{"n_layer": 10, "d_model": 128, "n_experts": 128, "experts_per_token": 2, "d_expert": 96, "d_shared_expert": 0, "activation": "squared_leaky_relu", "moe_layers": [0, 2, 4, 6, 8], "router_score": "softmax", "normalize_top_k": false, "routed_scale": 8.0, "balance_loss": 0.00208, "balance_bias": false, "init_std_router": 0.0246, "lr_router": 0.00127, "vocab_size": 4096, "norm": "rmsnorm", "norm_eps": 1e-06, "tie_embeddings": false, "optimizer": "cautious_adamw", "lr": 0.00122, "beta1": 0.95, "beta2": 0.95, "grad_clip": 1.0, "batch_tokens": 65536, "seq_len": 2048, "train_tokens": 661900000, "steps": 10100, "dataset": "wikipedia_en"}
Below are experts of layer 4 (counted from 0) of a mixture-of-experts language model. Rows are named router (the router's row for the expert), down (a neuron's output weights, with its number) and show model dimensions 0-127. Each number is 500 + 25 x the weight over its row's rms, rounded and kept within 0 to 999. Numbers have three digits each.
After each expert's rows: a language model's description of what the expert responds to. This comes from a sample of Wikipedia text that the model never trained on.

# expert 5
router:519506551462534489522512479515479458494498467502544467488505467510481529516488534456509464486535481458519516514529501528528506486460476538492524515555531484504520508461494541506494507511536510512508496515500462506506536512490525500484551474526509486510483514478489571505504462468491502533520494497499514519476456501529477510501480460495493487456542478509550465507493488449506508497540
down0:528518523484497529483515491485535463460480525475504513494536478543541542489433488450527473518506500505509496524495493496485501503512493520491531493555532519517514500501551485475472523508477471504532536505489504511478511499507463532527503490484556519553495484533494519487493498495519483511523532485479488486515470528510498531480458463500493503572490492519459500516531487464501515557543
down1:506482532502454497480480496517526511490479474539463481480502488502510464474500485492525492516518486493511501510510508472518469490510474489512480529568502458501515538460489505492463511504490484463455489493482505570545509541475480496506495492469565520504531491514529482491545461506522471481493501531456508512554517494524504553487477456499483506516556502528533546520496485505509493482530
down2:523507519543571537518486513493515520467527498473505543497502472507474515506541507491510516493493466503486514451506480431465512520511510548522486508507492481495540508531513480499475471521502540491515525510492481459475467502504498460491497453501497536514453576507521523443520487490523512497495446514478487531487508512463480507506465521482477514482510511500537535526501472493527480508497
down3:518479503462488482535493489488479485495532519485486455537486500468533539483491535469505481538487503472502495507522510476534476478495523495526530505482504514495473506504531534469510526480527480472481531516483480497447519498489498549469501479536491507530510556500523476463510445497483457510467493529482467464452516470516490498465485517474486567505500500511552555492523504502491535527527
Description: Word-final -ing endings on verb stems and gerunds, such as act-ing, film-m-aking, result-ing, plus the preposition with.

# expert 33
router:537545490486483457531521513517503500469495474484526455474512510456505490483502525478465443534518531479515517505500481501490508498481501481533476492478501489531567488497544485540470494485484508519541496499506505469506533470492541504452485524487507499475522515502453481519547483495494486481492479518458481547495529492438506501483483479548495503552528498524534510525483483465463521519493
down0:531503487507474541451518496514477493579494488527465473531507493495503518491497478467516494456473510522530456505499518506520488505500476492505510486535507507476468541493475484514462508483486481466486507508515463462486512555450495491513470495493548479454576514521503506462474508501487505476479517510519504544572493523498511474529497519489484486536517461467493496521507507525505471490472
down1:482524478466515466469503465478473539520485490569486481509464488498527519491475501489487493471580522519496518516475469560555444536512498460521492515526471467497487501512498499476547516516502495528471509500522528526512515481527444494522494510492459501497510489458509470519473526516467506480474460507489474522501471496521497508498477492489485471484477461506499516513506463537500495519466
down2:526486466484466493459446514474521481492494517454499551463504506510488557499509499500503536468518534494530495500578531519512531514504455447533480509512486517498494508510498473465509507494521490493479506465515494502531508522501495492509491494520459540510479481525489496484532491496519548523543531488540434489523514485515472501513503545512516476502522479540495515502514534549478508537482
down3:516486485531521509484493482513504515495504516493514475477525447512515507503542464440488476513510470497554497483504469527506495506505514522510510525512504497491503455520535485473501559459529495491538520504435475514460488528499507517496478466515502530521514498497494468544549520527513487469485561515479481489499474528516484460442486470510467450516474472495466476534495495485486528512467
Description: Inner or final pieces of common nouns and verbs in general prose, such as in(duct)ees, project, addition, own, ord(ered).

# expert 27
router:483524488517475481535493482515493503512457473485531534487496523527514515535474521478519501492462534498473526485547498506484516486477461467516535489476482482501508504505492495485496500531473494521512449513529488456500519464472487518473532506525458518477506470499477547500532534508552468507518497496519515444495544444485463488491506537473508507451513498455467522494470464524473463455504
down2:499491515501489483517480497521430492488564488515512491503523485488460490492513484499503545517507521522531487471522466509547500535512563487512522499487520448553525491528496527523482524449486490521476465501480536471501485450512456546531484466522500495477479463495497519542513480498516472521464467480520534472499511481469536519468518500490464520487499523500491500496462511526528524483505
down3:527487514505492507503503503504509471542504461483489497505463503498516467494536504513459500544507478545459483494444503513522475483507517506484531551506527486514499540513461497525471475526511470491478505503478508475478551520529529504487477486535483462517530514520492482512534517513501546455533472467437522498580510491467495532461522491499517503489445492481512516469472494519492522493481
down4:540480505531515504501479518486504470551502495466519447552522496531522477526474516506506476512473494449466471537550506510507528492514506485469486448491516490518450536455513488518491513532484513449488505505511490518460529490514498489476512522498528519491503467495498497508508519491497470498524486506541538485515493547502506476468558530525488493532548525494525459522487509538499530542535
down5:536514486503536522531464450519506508496491535512518468551494520464513506514525505496523510458491509541496500518536459486474515504504472550533511457501502472530460472490537497527498496510476490523513506515500515455512501531521488515515474548515505469503468502521503506519518475521519512464507517519519526449451501488538518548526535445488502484482527519482503488510530453453482509502451
Description: Colons ending infobox field names and pipes separating table cells, such as Location:, Released:, Site:, Occupation:.

# expert 45
router:505549525490484514510500501512513523498510464509504509472496497478479486473504522511485513526494509526486513557524478509478471478485549496467543497509534494528499484481471468523552513490491472521490530516475462453495472465480495495456477537514537527496473545488518494485524526545524480484516528519519526479502491498523476470529511456488479506517564484493491532510510466560543472517552
down10:498492512535503492498480512461492505521477533527481499499492442456492449482474508467467481521556545527503479478492504520553485504526489568543531489503490538508548490498464510503511499489471545466510522520513497471488470503483487524497463524518484492523471516520481529480506486492529531499464508517492512561438542466503496474490501503495535514456512493518530490505487504504511538516515
down11:486494474494490527501487535510492565513492497526463498499492512468466561459511500529484463496519486522473546497473462493532485493482490491509501519492527509467544504476506477519535520465499525524521525495508492471473483459498505516524504513479500552519513492499488528451523538477495485488465478537496523497503524520481537541490535433492474458503464501498511478467491487536435482505530
down12:485453464486511475495521482507513538537503526483502490522496490535555505499486491449499476462502507553497503485526517468482498507458520527473464537445501531528519497435511510458496511516489544513494523562497525516497523503500469529504490530500485489519514522563443487494496487479519479505518506532479505500502491478504476530474498500510478455510487494455514483534500505491528555474508
down13:495470517494491470512523491488498492516514504486525503482521478530496492578498474504506511510514474494494502464574493450482509530536503530542473473518484505484494468496482500477484513534523487514499513510446548507516461527521496485479489482467556482474524541491507506527506532523458524529501475488474494505459505500489562494515485516541473536532528494459497487504490488459536467494463
Description: Line breaks and pipes after section headings or table headers, plus heading words like Career, History, Personal life, Bibliography.

# expert 43
router:497505519521517495496498529499474489514484549504469474483490484508481509465474498467478495498508498510552507549446519523545502506510478471533491554484440511488532498470521529541480531487486479501504504524499524491464518510489538552490480524510532480487511509514538506468495505486483523526459511489501477476483507538491462469483473555542423507494499443509522492500530475509501522485512
down12:555503500529476529511532503472499470561534481480492522498502514521506514505543464531544523493470537484492459485498486478529463474521524545534467489469508496534498467483511504513550535536459477451519502488526499531474461469494509499483470495518536535481485507528512490531491523501494464465487505527479492494524499480532524511471476556478485509485512478524524487492524450505473489486489
down13:539558513464527493510491481530465518491517480538518536519499529512498501530432514485480483488471487444506513490501458518513533553492448518477518523485504475482491519541496492492461473486513508484512500518465492449506551510469508494471536533522483518482488475500534531541491508497516523503487507435481486499515535510517488480525490479500512490473513479498515507477496525495490467530431
down14:528538523492464483499534522480507469465535436492481508467548503547476536456508561554508478520509494510506502487493456509463489515492489487513495510490513464451496473507496475495494466535505465529471496522519520439470550507482489495542525511479474468495564537482513534533532505491500498495498520506500540521504504492542470485503499502528490486478504533507475514497483485487511510510494
down15:525505528505476474522480497494513487537504420513515502546555483505488550481496533513496476493482495503569443523440441473492521531505478517490525537505494485508500506510501477515488500477525526466499525507499532501517498515494504453493527496487519452513524512550500550495487498436492513484493506504495549510490498519501524515545496509481492478530499500497496499505504490472539528454508
Description: Pieces after pronouns or "that" in narrative prose, notably "div-orce", "el-iminated", "del-iveries", 's, de, "could", "rather".

# expert 41
router:450491513507485503535481507536500529513505498441483542495518519541474526488548472482486480511446495469492535528500524551490492480478460506513516538494485467558502501493522506526520495479505458476505485519499542450511503491470492520498545497519526531542528528547509515501489542495517504526503505487504521451495487556511504498516507498510477543467493515500502486527535536523506472477463
down0:528486483513540511506527507452444500495481522501511506505507468481496518485516517494461496523493517486454483497471554528535525466543539497484496500568480444497502498488512501478471521517501477540488500485456484472505525487529500487446492489516487518453476479503519503521458510508497526525506511453482522496495511458486509500521478537497485481502495510518483444504490443495473516541440
down1:482503533474478493523515433500492499466472497539513512512490513467462523506472504473534530484505516482516493517540488508488539483506507494499511509504499475479519510493490492519480484447500511496507556530550499483512463485494525527498519557504486481537492522486559450465462529529521478522503502457501510473433497508471523516470478485538477500495485531497520512509456444474519513519530
down2:519522507508543533522485483476472544481558490477473497529483552493498562519495510455513502512478522520494495486504537501497490538517549498534541492521551500492500484520455510476473490520487471494479546458518503494488499490465516502451491490542475527470537496489489485496455492478509472456530479504535509504442478474527500468497521526490524480504503492503553510486501525492532487509472
down3:549476472531547541502510491478498486497451501469492529447488485531506465512526499449477517485483433480470526504497500491474508497537499488534528475507497492508508530486514505486506486507537489526513488484471519533522491487519489515478490462550521500460536510551523555511470491477493502471493517476473476468451476473498493439505472525508490473493513480482498494504532540482486540520489
Description: Line-start bullet dashes, numbered list markers and line breaks beginning list items after headings or tables, such as -, 1., 4.

# expert 2
router:452502553480528520504470500518506462543521480478520513493507481488539540512472509521527506492501502548510503518463473469500469531521489498483493451466472503496487496457555494498464499548495485494489525485488500516476540480515515490498432492483460455533496501543494512456475517470495475501516530491482487451482442487522515480524514489504477478555533484520497511500490486490501478502538
down9:531473505497485462469519511481471523496471533489476492529452475468510521506506485529440465549526475464491523445476476474502502473476452507471490507512510493496566507473521549531504492515493516507521476501532493548489467490479467474494473488482526475499484514517485511473493487482482521487526507482507508538474536463510472467453454492467489495501466514475487495510518509507510523463549
down10:494447528505487538518496562495506509538502515533521519547459504525509486492515522495554474517528495472507506455507537522467502503509473475537518524489537488529482514492468533473532473496525481499502500528536482487471532549488469513530524537498501472470455449510500490478489488499472473495456508505489484552516498521554485538490499452490527473485497456498490491479520505497507482507522
down11:511505492471491481493514483509465458513522490479480436465507469511514463482434501498491539513496492541493502518501495486495510521481510485480506498506532490528491460505483510454476513488506458466534487504536443538498489482492487525515499498492484519518487482513461462451495520526477478551496509483484524504485467471532507522491539419500491489514503464487474499536514461512509502450551
down12:504504472468496500468514528517523506476536461517448499489519510526478523517397468482480560502511559495506501522504524530498478519475472513495524497513506518511494532466495500538516463473489529502523516515549509465476533518471506495462552478471522466519514526490476495486455479500517521534525497523498521501518493536512485491535500481534515502497496471527484477503546491496499509461501
Description: The word "the" or "The" in running prose, mostly after prepositions like of, in, to, for, e.g. "from the Atlantic".

# expert 26
router:537507529480518507539468534503479512488453476505507487508508528540489532494540531539470480469520519481476533506494471517520529538461500479530533506453489491506502491470525538501458504478501470462489537524517518512497522486508525492509535518502534457545506518501529542490517507532523463485501522548524526511466487506500486547508535538491513448486525458527466476487503470486523494506474
down0:529485471479521526477484486482498476493512474523486483456483502457499519508470529539531486477520495478488507467516523482503546494486490482544547454487498491465503495497512494485508483500480503487508504519494483471513493472492526522510496530504563532455518507489522505568540488461536476550473509444496498528497510523558502493540577493474502464518539481515511478495515502525492523515516
down1:519458521486465512536483515489521515499536469453482552508449490457507479536540519464524532524483492566517500542483500520517478513513502501523484507526462483502494505500486509536504506512500508451506581468466497536501507532526481462532496495488485517499513513483457474505476497504498460486518492543518463508464483496497495512506497473522514504476543456479526528501469517504521507537513
down2:483508480535493473510467496505528516519484519472491469516532452521517443525539483470473501513504467507493458519509488512470498477454454511491519520514490507507509479439500498496480507550538471523482487518515477509519481488511505507487529489502455497452478525542575490524463496501509527564486507478492520461499488532538480505516485537471460484509479508490504503522484481505524548508528
down3:501516488524542457487534487477487502483519512508491523496513459466447509520479500489523490527493550500491509498514500470483505452510464484468512509489478471459485493496489533494492492454495514497500493450482467469512510462465539497501513518504491459493539523527517518526499491490495432484531523500435461518493499482459509565533520481509464452518527477480504481508527493538523463514511
Description: The preposition "on" and similar ones like at, through, along, into, mostly before dates ("took place on 18 February") or after verbs like went, relied.

# expert 44
router:494494522462517559464507470510500462472512496511488506529494505539500556489514482517472485491479466511531523476489543540471471455479479459504440475534496483535496475473549477512487532533494485465501493491509518514501517481510468529545511472514536553487549483510471548478513531472479501494492527526471508519501488495480471506486495479550496471462522507492479513508492487520464502500488
down0:495524499492510500529527474492471524488487533488465491469505535539496475490480501543487428530546488515470471527491488473549530472503448498497517521513488503544480508494465439519513490507477538519513510544512451482494539515469522482484496516483521490506507499525515504524512487498555497477528470505559509447508525464440507485519488507486482468507505492501494467468513511506518510517473
down1:512517493508510525511503508473498521503552481562482485517432497512513554544511524494511498529457480485525532485491535498486517502463494456512522562536476456495502501519512491503537505489449498515507437511479508491472477529482515505473496520505530521486552503452542522488517497490494508506462481500475459505514502483533472518470494512488530499483490533544498516546513527513498468504478
down2:507492508477501489502496539519482531504485479507515488511500502510477514463478541517495482504495492469513519462492506501489499532522466497551561504509507523483540490488491475483481508449487537488497477475526492450547484524450460477458539488476548511517490502497467491504492444468459490514458477511482434524501545489492486504468468467531523496476471499536539489464479502499472499528506
down3:460496432506515487495497488487482482484468514470527493538492544490515450494510516513479519505496510469511506454529483527490522500546474499487492486517525547494512500499556505475489512496545508499536531468519493468448510510486507473496501496515447486482464501509464483472467513513463540507498489531527532468507511513495523481518512521535524479522511506473555477467465500518535561471466
Description: Cells and labels in election and sports result tables, such as Votes, Turnout, Swing, Liberal, "gain from", Total, and table pipes.

# expert 17
router:526505520513526535470505484500470515534509521531505536513507541529527540528516505523467537513492459535469505480502521523476463489468491517530475509531524456486484515498556543529509534500492485531481524479501540538511497486473484490522495475528543480530523498551494509481509541500472483504496505482541529501477479502495543499483539527459507459493502504491466552526479455537522490501485
down0:491510531506530498522572510481510528520515520521513484482509522489457479458529448506483488480521473560502532529520477502542493494468512492484537461503483539494508499477464511506516531469495519477543481487569503505512493524461476513558498468461444512489522487475496487474511509503510479481497538533508502514481493501462472517523500498518479478496493535512527501492564505507497480524536
down1:500520527489515455522464492507545484492513523508527533483473486505492500445485541479504505539512478463536484500470507503518516509495471539467465520505522488511491546483552540536476469494476506505484520530457491533473474472497502541513469496526515524532527512513515473472540513497508515482494501533529496450466490492510464501521489527515502490509493527518539527481582487467498463477485
down2:505485464508492483456463499453514505555464492501468484526504505495518515484499511453468502541505507528498472468510499499478508473507491510549530452522486479496503501512533489505560519501487467487485502475560525462492513493477467529434477523536559511510501517478516478539534499510521508487449489474493505504509515460554502482535492497466501496506520502500524483550494539526487500515491
down3:479504490505517510520468477469475482497521463521499521553516508509485466517507487491491496487514514493515469462483521490503494523480496477441522509442474510520495487535534478506481538439495513543511459566492510460538467483478545498499527530501519533516512507502509485496523472460505503479510533485461457489508558471520499499510516523487539518523540437495488539489502530480503503508496
Description: Pipe separators, digits, scores and semicolon-separated numbers inside sports league tables and statistics rows, such as |, 0, –1, 3;.

# expert 7
router:504445489505544495489525505467529495530531488511465535521536470519522532507489527509488542469456543464479500447485496509497529495499524527478524486497503504455462524528492477495493462510444500532471508478502506519463531498516512496534522524542510505457497519483502497529459496495510476468481522472508511519520459475486557530480506508532524463500528515505525511487532496499548514532463
down9:519460521512545470542483490538502513466570482469506501496482504520499486514474499534517500495530489467554498474506482468533500531518507509519420485516503497539518511502506512517485508472466484550483496483511490545492516476506493498473516526486514522513494506527528516480497466507463490484516511543537455483492521507480512471517459515521475543505471465539556517471534524503478479484504
down10:516512536477527479502469470532539546492510476477519540546539474509517501540501480481508506496437497453504417511503526456476476435508513489521518510512491510492485515518490481533490476490481486523489498523498471443503512500527494468528480503544485523457452501513479508523479474489486450475531500461476506535522529513487485513514527501487532502499510478483531506482489492507521483514513
down11:522479551498440479470491501542505537527477468536492508474484468444540462490550491465514509499487485518466515490498476507524520507471493551501511535497509525487505540518443493511499508492502514502504534489515488522520507471529479483487545504511497496474529496541483483490515491488509503491504439511501542459493537524500501468505486506529494493515488525482448512554551533509483498547512
down12:491518477513454481462500482505497471532497520499490461518503468503511462509506514500489511511508497500525507504515521537490494507504478517500525516528529513493533470521507523479572485524514542456494489521480510510495470490503490511535456484478575482493506488512474465491448483500500552532531473457492538527478463496540547465534542473518519543485522509504456518527485516468496533483482
Description: Short filler and formula tokens in stub articles on villages, species and people, such as "also spelled", "is a", Cyrillic letters, coordinate and unit marks.

# expert 15
router:524542457493528450498474451503530532527524484503497482477468510491521437496470455500511488509515544452524499487506510498521471489487504517482510520472516504499472506484486513504502472534498483508526497516436497491471517505499540469476446493458418504479509489507522510504503479523480497488523522477520510558482488495467481493525457475524470507513493484515529498514515489456518505518550
down9:475513504507524490517497500467537519510529506458521487472497486528439517562485522491467502534505474506530503520469527496533510504523513477476511513463483462519517473490538534494483502488476492534508502571546510483513520501516497447534529484485484488509461499504478515498531532486520462528482506513498478469508517524516490484477510434515478480511509469488481495511536457491507458458443
down10:493502547488517448492481534525502509469470522526512473492496511506523506508454512542501488544515510487493464440514498527498543480501481463513516539488471531508481534521529463484530482536479466489499484522493520481513483494520499514506513543466473517519456484490489530493485479477543468475482520547477508506526510487468475491503528524504470516495581504465477518552483475509465522513494
down11:465480490484471540512470518469513540508549506523504521483481520498490476490483533520483511507482519491500551544486527515506483486495510473485478553492447501535516501536491500468533466510459511511505538490487449483483531494494511543524481510535450522521486491526506486428522499497506471484502462488475480496514508481496462446500524488528508486495528483510512464484495491461507469569484
down12:503474497514552507490490523481490484453523493507541488494528450489525490512481497474514545491471522469494480485496519441529530502484496506553473489476487506497533479524521486513504530506544439462460528481485485517502472492524533513504491491512470506494494484485481492512482551523469488459477529503450466492547484497524507465467456520508505472514512537504471490465464448530472481508494
Description: Year digits and century pieces after in, from or the, such as 2000s, 1997, 185(4); also present, subsequent.

# expert 4
router:460498514506489491481496541499492525488498471535479480523509478544499465496473507498500474477528546519518496512488526511549486530520447500513529532477449512520472493507528522466502529484479492484510506521467494441484528537436474495503467527543477465483479529484550484523530511476487535513484488483510456510477530505476521496496451532491446500490497473478516493494489551492518519523482
down8:535530490518548485517458518482487580489527490502459519541535531501506492484519528526480527469523510526509506521492453511515519533511457461485483507532508511471448487516500491514477487497463483519470458504494490498502503481509522471501481460497502524521496516483464501489518532522481488537537495494447493495519535474465535541512486487496473503535500502545491517443539468477507480524490
down9:514503468457503487502506466512549510536453528509505493553496501550498510493509457493497520470523485505476511509520530484509501481500518518462531507470479468487536501432519497490512482524476503504535481519522526522501490477537481443534508501486506504542512499542514471500494514488478490489504499512499583469459487536526469507473534510490512466481505537500511474546519515514526463528462
down10:504480515518502504495543495513529510514465491480530502516518511456546534494474518497534454514542504448507488469497482488506535457488525511497548493459504496509531520526505496469508493492504501479489468472506487496472537520524475514491519513508510480474460492490500501515445503480482493487512457513502494517438512508536512480553513525458535507502488551507480439472524535476502451479448
down11:478462528471482481501486489483554489540499516535517497530489495480508451531528467494486495526437504510500516512540483512495490483493488467509506461504462537487470506512492482515505480526536500511505514524508448513505478493559505521512505494481513471487541490507454485483486547575497537519513472502564493532512507469485503493473532542533497463499520494498457501504486456473475509516489
Description: Words opening a new clause after a comma or period, such as though, while, where, who, that, but, plus opening quotation marks.

# expert 29
router:533463536509536503509496518455530492523447476468517468491552537529502547501526540497501481466537482462494529505540477497519519509473505489512511523458446526506485529487509524501459506459497450460517474491505482511482518479455481491477501518529483468517503476479537505500507501463528466502510496478533535476477510528507478548477512522474515460505529490497515537525508484494481495508467
down0:521502489469537469448530561535505494521470521534520503521482479532525550528526544488501497529549452494520528494517481464469507516475521503512485488469539465525503522475484503498492509546519529500509538510527487448526501461526512523444446497474475474526490495504497487502478471501483499495521523513504512504486519508512560558506513482501497499499536491510476536518500472503491479488483
down1:485528485519510500471522471498522575435497500514524511447483495539500519504548510520473471523523444463490521467453477535460506505541480507506491498479505500511504488481515493437479501473489534511499512494462511538481467498502469477504509497504480507528474492488517468486487477467529518515479510515468504524458482509535479546510482503494550509480498478506539499495471502438519507479503
down2:517463486504466516536541445488528553519530570484505467492483478448527492492498479451498482513517490512490496488513490458485483531485502457547536476518472513501544524508534494522486501524506517485521467458511512495487502520526505479488505505520551464501487502457482496510435490510460490485505537524512510510503522524490507482525473489482546471523502492520488489524544531494478540508487
down3:448476495505515460479492490497452532492490458516544474482472516517546529519497489475508499463526508452521547521508495554492517456463513465480503502499495484499493492512488510446501521479507518488525506527504503464498470479519493498489518465504501478472471485454555546510478456493474482505491501495518556468446490525539491546512488509511469532501468524490522538534511494492502508480482
Description: Prepositions to and at after verbs of movement, election or attendance in biographies, such as re-elected to, attended, founded at.

# expert 53
router:456513521487477476520503467475479501472527465470482515483537509478513466521436493518525491494529469442511466494526522519500462503456566476444470478519515504496481511533525492479505513481536492487489506488487520512487487520492553457490520511460496516463482479485488527499502516494520510501493491472531493537500507474479532514503446486494487427504526464512555497507482501480490522495517
down1:475507485517504552492501471517501482511518457502493460515486485535510515509495484506517520469476505453489522507477548525509498528485501489508501517526512491516486526510505477474466484477526476429529527458481503554480570503479528520487470501485481514543525493460524499471513478520502532491458539505511485482518477485480500537461533546478466514494540467476488526487507513512526461534457
down2:512560551512502486479510513503492469534512500505506511483515525505496519470466449494506479491478490543468523485458512488515480478469501478460495447478459507531501494469502536490523521555536504468522486538527528470539526497522492491471502458458483487476465556531535484536499460489515454514528488486470527446503490493519521503509501460513526506497526479467491479489510497524502503506509
down3:471470493506523480492498526522546507479488452525502518448438539475458506494501478511507520457524473489508486471485482484552439500509486533499475485555523488494499487514465490467501500456464486500466510548516494472507459483521544481516443499496523520447485520491509512523520486480552534518510501494475488526499496509489487480526499509490492540524459494512494468515510520502452499486501
down4:491507533455465453478539464505482490476464463508517493464487497461515495486488480521514480545491499474491503507546480533537486538452511573530504510508522530508516490501478534482469501545479509558495501496500496473524519506506492484540492491498474476464491540510457544472528501504498505515510505527487522481490488524489499544504530511494553495533482465525488535494550480515475506470495
Description: Final pieces completing common words mid-sentence, like -ism, -ence, -ight in highlight, -ure in future, -ment, -ition.

# expert 62
router:473507525534507480510505485522478539452534480494481537500514510521482486509479536525540501486456484526480503487513476491496502533457542529539529528463456483512508459518462495496516500470501504510508500524463527483493504499481562467534509517469527517517512531524483546486546513454520476513487494473497506457517462464512513525503527508492543514482462506514504446486524485451518498504533
down4:480520553514487504493478507545484530511506507504473451482510503509463499499490491505492475516532491493524467512517485485473517495467499493487517495480506516474512502500471484529497479491459478477471495500498523466480503491489536487491584476559520490541470533576517554540509521448541520495522531523516519508492449535539524469531524539484488519457492481489499495519510492477507514509499
down5:510439483504465489473533557517523507486467486504493494532499498485474497526481488494476479482468461462516534477469481484515474501452474496506494508476480535476543545511530516466489498476482539498443479506513486501490487527500507481520513489479532457471528534490465586492485515528557493536472493509479496513497487501475536508535524480503518504521484536538487491499477526489491503469514
down6:505486504502469489542511492523508531455474516532494485486521534498511511479501462479448469483498505459485482561532452471474523551471471493501471530512499477506516471469503509495465501514514514490486514501528510500499520461533456518500536522514490499539477508460493498517531517478499465532509458507469483482456438526513550463487495491492462487470463471519478479526494507518492539517525
down7:521497497492550479436554522513448535485475474476512488544514484498477506485486499482501471522469507498551510463462465474524511519500486529529527490535513476498473509511540507474521467495484535535504503499512508480466525539490538483524557488520518505469500518491508449486529464487498505517484512524466475523532492525538501467495498494508510506498521445522480487488513477485483566519485
Description: Line breaks, mostly right after an article's title and its short description line, and between list items or before section headings.

# expert 31
router:501506523480536535474534510467546506551534533525474500559487484514501539487514513553454523507477495495524510503457540524487487487496502497476467497527499475483488482467546493479516521526463491471461481445468506527544518546468473495533484513503524549540520473497524506515531539486488491496501530460530500529500469493514517480511483485528515474500475506512494495522546505517493503512480
down0:512504530525453531468518478489503498478482491538505521514503501454541492479541491505493504489519519520469434492507473481503512512498449457501478498544501482524500510484449463493476483526499494509519509503479519532487488529522510490555523500465522439483508484439511475530522483475493483529517470526559491499501511470524464501487486502537491484482529452510456478455496509491514479524524
down1:542563508500476524507511476479438542515527479480444506476546482513480495508468484504527481508499506491503488520485461459512495496447478469533535471531435486503486515498480497514506501500496486468496481507519483468525493481480476541491504494487536482526495496485492523501489519490494479476518448459493524503532513513520506492453484494558468505500538496480533522513494520549559493520512
down2:527502478499459498535471487489472488492509527498525485475527536486549482462482491512522521498534532518541481530488453497499484491548486489492430477505474516515504486505483450472530495496489533527495541533496530513470476461488536488520435515475497543530509490482493482470522464462504511534519528497460475472497510489484491503553482486510514556462527517494492518515473507501479477494500
down3:522532547484553526509555474489510498510494495476509496480508476423478530511515514543526493515493506495524462493449454479507518547478514507510512472492480509476515506534467511518528500492532482443480496500478497480508518452525469474511508460491469506478485498548524491491472501505497501494519482463534471524505454463445512493483472498488532494538476533491530475477513505498515533498523
Description: Numbers and labels in election results and census prose, such as percentages, vote totals like 100.0, and "median", "make-up", "valid".

# expert 24
router:476537488518486488497516485452489553507488534486492488509477494474549486476462475476492533478538527465525440488528501508511515530541534549496495522527526502499540492508509529465476442537537497492507514453455494523479474527499495488518497519470501500475506484516461448497510505482522503473445494481478515509482485529512521501513528500505538494529498476518455525547510486472513509500532
down1:487497498510528468500525457489490478488495517507471505470522468470498537490500487495506474538527515507519476547458477455546505521522507475474500534514547523489509474460501510498527503506453480514516510488479510508522479527450503466533534520480532477495503522497510487520486524500503455519538547499460509476518478525468509496522469474548464458489516549509532509449524466497531453486490
down2:536519502498485487492508475477489531516501510511511529501520485530519570508485443468484515496533499526488459534504507528470497509506480494501541520522462465552514502513487492478458510513523521512507486498502485524525532515477460521463496535481537483491507497497466505483468460500532528465480547512513525447484500480483508514493498517517518516588532507452481521488503472483500504534451
down3:469501511538502461513534479503449544504498482483517521530508491482491471537489481513490504491520510496514483514539474492502484450496478437483483533442520466497486524486492520496490502478430505515495549461473498529513502495501482497497529547531504525501488476534516503471474466456493486488493533519477517515495466518469512518517518496496477443537566550508526517506507489507521522483529
down4:496532492499489547547509471504480486500518488474499492504539506476511507526492486501478526512498499524529523512498483485449513518489500493479450439507505495533502495509520491493509495498515507536487479546507448419534530505453508542510499532466508546503508515517513492482512472495471473490482484558470464506531500519467501490533509515491477521515507523560496473495478499478509439516558
Description: Middle pieces of everyday words, especially architecture in listed-building descriptions, such as cas-ements, st-ory, pant-ile, do-or.

# expert 34
router:514516482514509462524504513525506483505515472530532471499480554505506452505467537501492504498553538457514503510502516524512495500533463494497531534471452476540473490547517512489454483457489524471481520524492502435527529521499493535474488522459430471524480496491523536523513503519513491500519462492513469518472553505476496496508482459469502518516472517501529493471468491504491501518506
down0:465499524519499509445478518483480472533543476523479497495495531518536514520463493484492472468500506505542519485539513522515524512527468459491517546478491481489496507520508522522508533508445532502509463483483479457516514525468498496470456517537468483495462494488432492469496470494508473462478494495494474492431507564502483544529496485523522501525485495504512490463520496475508497528499
down1:445500528511483530520495489492489472465462486489531513507473499500512491505499470476488513506481506512505479490518495455485480473496477527537517520524544474518543477512487493487528457473459486468499469487500531488501461476494477493523498458501531502491475482504490545521507493521541525518513551459500501445551514462489469501546478529503465571487513529460537490503497526533522522527502
down2:491528468467500482499505505512521497521480550475476481477493525542494523460507542470480485464472514458478477531479482496486520578524536443509449530508513478458505515555486488501508549451491488476491534509509502503490522521459514501496544490502462478528476511492495507491554479490495489498505437499479535506530499540467504494505508502529498508514498482529519517498484526490517508484533
down3:548532516531511503452519500465457513510490523503502518522473477524487520485507497443501537472510504548531528473495492525490510501510455514483518496485510452527500458494523513475534520510492523486491480514499509442495505522497460507452509474506527479498503481508484544540488476522496505479517512460508551510470503497468486539519512536474517505511468530501456496496492560504511477568467
Description: Commas closing introductory phrases, especially after years, as in In 2020, and also since, until, However.

# expert 42
router:464474470508479507462504453481525463509532545517454471493495469475514467505478495480488492521516544474498461506480476510518510528525529531481493544552504473489510499500544518466456510506514504488471529417443526532488518464521515457495497504491523507479509490450479455474472472486492513478502541476489504513501501521523533511483463497541504489494539515485504514506500505494528501499509
down1:492496520501486505483472518503471472490497517457532498514516511502484500520548530483510517501484496491474525506522517458463470518552503466510500517536558547513509517486532491510483465555502495528508495485521550529455495466527504539469486481491502506482458513478506476478526498462500524481488505493506449519488510485468477514521505468495485443501472480486421487509512464454547498518495
down2:492529506466460512508538497527529461528501545469439508461501504502489534534515482483479479513501480476483501514486519502495518512495505486495484467519518472527479477443461504511500538524551453531501504524504482539514494490454471468499540498499544506460502531527491484478504468478453471525474455557546498506518516530489512514506507553517502484500492467519483490505518486498505539529508
down3:508548488498544513519482514506505489505478516507525481512498490525488470493460503519451475476543483529518484456498534510501526436500449507521532510512510508570544476515500468479485521453471525508497489526564502506500496515501487517532514528523504528474510509481501438495487474532499497469499499504504476517469473513478494483487491462543546463522498525477509517509528522434491507502488
down4:528471491503510547467501482483485499478473500442501492497497500480496490457491472460506502520504543478473500501495485515485523475496552508492528509521519454496473535524473507535486479472453477490511529509495503492496508503545436517492472494458537458516528487447474506486423490496435498538489512471523549490521527495502508503546479494486496512466522493469513514496502472506535501502486
Description: Middle pieces of scientific and technical words before suffixes like -ic or -ing, such as ac-et-yl, ge-omet-ry, p-ath-way.